Experts of a small language model.
Experts: 48 experts in each of 20 layers, 64 squared ReLU neurons an expert, 3 picks a token, a sigmoid router, a shared expert of 128 neurons.
Below are experts of layer 10 (counted from 0) of a mixture-of-experts language model. Rows are named router (the router's row for the expert), up (a neuron's input weights, with its number) and show model dimensions 128-255. Each number is 500 + 50 x the weight over its row's rms, rounded and kept within 0 to 999. Numbers have three digits each.
Before each expert's rows: "mostly gets" lists some tokens that are sent to it at least half of the time. This comes from a sample of Wikipedia text that the model never trained on.

# expert 44
mostly gets: "i", "u", "ou", "ti", "ini", "in"
router:550497531492440397610500547555489452585466462528543443499535435456607521494533450443522552466462475517513513428477477471499545437529551506498483549460517443498402488493440495504551514557588630451441626444515625484590451576516549518382478414459533459540468424541453465454625416613498457520580442619433485473454458442434560448581504478507531482457464484476532458507428508541543441487473
up0:546493526567527513540455473475441612546413417465596561476426463469556515532461541446554439498571556452464531474520466536446487440504530521551585532548511581534569487484543490435463489460617607495526536536450566428507474473587472586401422532450498496402504519546496436504488541452594482517529534606468441533479528556489511464517432534551456475522518409578481464438383514507444374494576
up1:564516550508591545489421513497592417495486404509462487450530452400584519466612452444471409403463486511523430446546503497537526507467518521549551535530602537477501497495481559626570483527562574460467592480425491576648446447462474432499477584494448565508532494455463498499553442587450483506453514453543563450549522533567506501569528460487564542452497582583490465498440441499507545446482
up2:594473602545559485516491525506467501535543454452547488551528462527538524517620647415514518394488521561572537443579509522448453491452513610538622460495527487430420530471517508454501567517493540493478490424491483469525525527533544541436503486546565472483510419561424466554414476462559474524559478529548578498449537452552507546446485533542503520429542520525522474506479565514498460522512
up3:552536511508482500433484505451554474558511499516565371522529488483473515439513455521499457482551518521502553462537508498431529475441540546468407527517549432450515536504460470484426502515525556511492448401475551463460438626463441455430515469555524433601550526534501584466509508596481492443577462541531463471485446423527490576500508476549483415527514562467429451391519551483451497584499
up4:452495575502508545462451482462576489519504524542531434517509482599580472562491487341519482523571495427518510538452420523603468368501480503529566515454534538491483532497558468469489533567475495547429535530482528448497443583571388499426538587489585475517412491544557552540527498465412564556583449506477530505512377464511487448491451402465494392448497557561542516460453627471504472475484
up5:480517563471439543545479518532452526469482429555440512520486510452465460532495506406519522456446565520544454489496553473541450489478499549435525464590567531665503529506506484471585549497446629583467512484401604518475412550537467520522592443541450492449417558332563504409489452482444486521487537445510495397502388506471558541552451535493537476447491516443461566430421530478420620523513
up6:555481515519556581496492475468420472598504483439467447534454462506567538498602562495455612458427491470531530551564522488548533509486523617578424510526563455469493485481477434486515474445571535490442525427506589555522492528472507495575453457519582559450521451458484499508607436584563537516475402572517507452440446540555521417506465519506473442500479532443424472552450505551475496318468

# expert 36
mostly gets: " con", "pi", "ci", " date", " Min", " However"
router:552465451458475470540376533512512508615529495555654492550478402418572436556487413453536498511455546484405480448451439497441488510612495518487488474453508461482446556525495449511509449538539611532375535514476527557534352494580539575445479508460569493482491487467543480463515536458531491527576541522551509517508520468456528518455554486439487519476515420538483408515495514513537464534535
up0:493517488456560445454445510514466541528427527461542411579485498580506491489478424482508455586453473493491467540427468531432534521539435521504414465371535483388504496502477446507482493439459470567502373513530590459454439502558531551432466522573593461495471445534476572448507445453512516518576508543477532518553585420427533468485518407446490486510510426562525400419562459488534416556495
up1:508551534460554476564436524541571557511441470571599511500540521396456451593431507532452521551553481448526533510499457461435567471458609492468457467379492582464486514586428494484452450483407480460469529525564478420513547476488524525418528411431607513515427459492557517503504585538591485494452472575597486457465576505513479551490398504547492454461461483577450490531509494531552487449443
up2:481506475552444542483425433436482483510505529466470460555504570541454488539482412539492529408528482434578442527441474499404491521638470502515443490467587584389549510512480515597458456474639497518507566426529506557506527569485448571449507576444525556547599487543530560458518490554448498564452585573500509496477547453509467543552525500520439492550520562506478495430582433546520435533436
up3:431588540516425472554459433445513504594524517544515527530504428351593519553523454481606446533472476463505445478479478550539533515535470441501528554522539477518531452492509530488563500429524486565476585508503439432599431499530487535473507462498478481422564511473488451521494402469560483398517526494495507514433561447517482528531524417414527460442535500615471500414537497530609567493599
up4:621473527474671509564473526463419503436441421561612538479500467401561460567430466548543553560499426458474475510531453520505550495555529521454420523547517485503524467444365452493421504493498492525470445513528493443521524512479532492504455563491474539445469517460467463421458448552648476488502503493526471477458568488553459475554408464480553477468415561562457424463491495407411543531451
up5:616472549434591549518524493462400435514499505501542552426441491416502502544517552439406477483506584619379476428531460532437565489563530471451510396533532521543501548519523441512421494500444533593452477445511572510487483531589525482443517446507524510476458475506553556524449477484483496494564506538545506424498572412436517529436475432478495577527550534528460564479437580525541584611497
up6:509512485501504555499431457559514462494523521542498519446627400456500510442501566487554531388510484555575584482462440475570562510501442585423514473548503531474509474486535586530599516441416600439514494486500532605500473527572535497482483520489461441506621473427598566465506531550424474537499491462577529477442453555442525548502558579636497518479503482483604556509560534486493618571561

# expert 23
mostly gets: " line", " version", " design", " law", " film", " art"
router:542517450477497455528494501480470471582512411488577468535490420527576417483602518479601533491559556524507472436505501435540520502441483504449515446453456480469427586437505409408486556494550582474417488522471572505562474569621537552483458450429482465479490438454461458474534538505502438471443543539562468494496430442458445488457449505440431481443486415542474436453453497514471430519553
up3:419444478495409464464411594526512498501509495491537470559446458509547412450480513512551583473529465405436508503446454510582618491509526430398458419480493408515479593446467378479486458533507531425483395495511490557452436528532480492462423513540503490440469468538509394412467553468535487427455498495575458533518494450495549476469492425486485535508454465471519462416528507576485429529481
up4:532578516441545525494513464571471519555426432478516509554476528564490456534537508502451489491470423510530540443537545507473490537508467410455526419430515455535441602502424511509554390544528502600461501548552527510517512540461531504474512543408627511527540553535420343497467461615492365577510540570467412516483453362511496493440428446432476523450464522531425399532432548530553507497529
up5:521542491471464500580483485459548428434513518504535470541526475430476554420595577509532453477515588562562378535536524477468508434544512526428533555480529527543545490453490511535548570464482464481474530469462459515499443580537546500445578564436500541592455565462520465526344529550492473383466514419507535533480570409518548481494587502525579483390473523551464386526527472508589522508472
up6:517545540502579478533532481548552458566443447480446604498548480490505527499601462500533458577571481526496570435459488575466525534593576575558492495513570609449477574547618474502558491614442496456478522485518537508628500486603447474479436385393436517473400539536492584519582543553538419572514513515566577474491407506495517579539546536487475439507607515466441564514461468579467402563554
up7:482509492535487552604533506449353571498491491497482366525511463501564485457458489477489587502523443525375490604561439421518523502450517550497479509542476575377512431493525414490526522471488466594481509477540505556486458454527529484457522417549515591477518422502553529517494503576487568527533391541465468414533430424457485598498525451551480482480546509557562515490555506480461430443495
up8:613493537588504530530502477541418488526509437556505412453554457428527553479423542511454405568497519554538481580437449480596483471522508400442505474549478549475439440527488450475449438570483556483500469578529574395427487495545458575484577512483515484538494497495595505548507584566498367482474457455511469487481488461523419550433495449459473531580454347416527513437422450491579398458502
up9:534443554500521529537494417525475503500482496455554543528483472510506435571597571470487494436458568521489449550452485526431496481512540497600584507490419432610477584481461442478555422531490485471507452487487467530496557586592485543514532588464454485499530513485473546520539522450500450569503551508563527525469494409551530535425467468479401507551492467439479508524489458484501416522537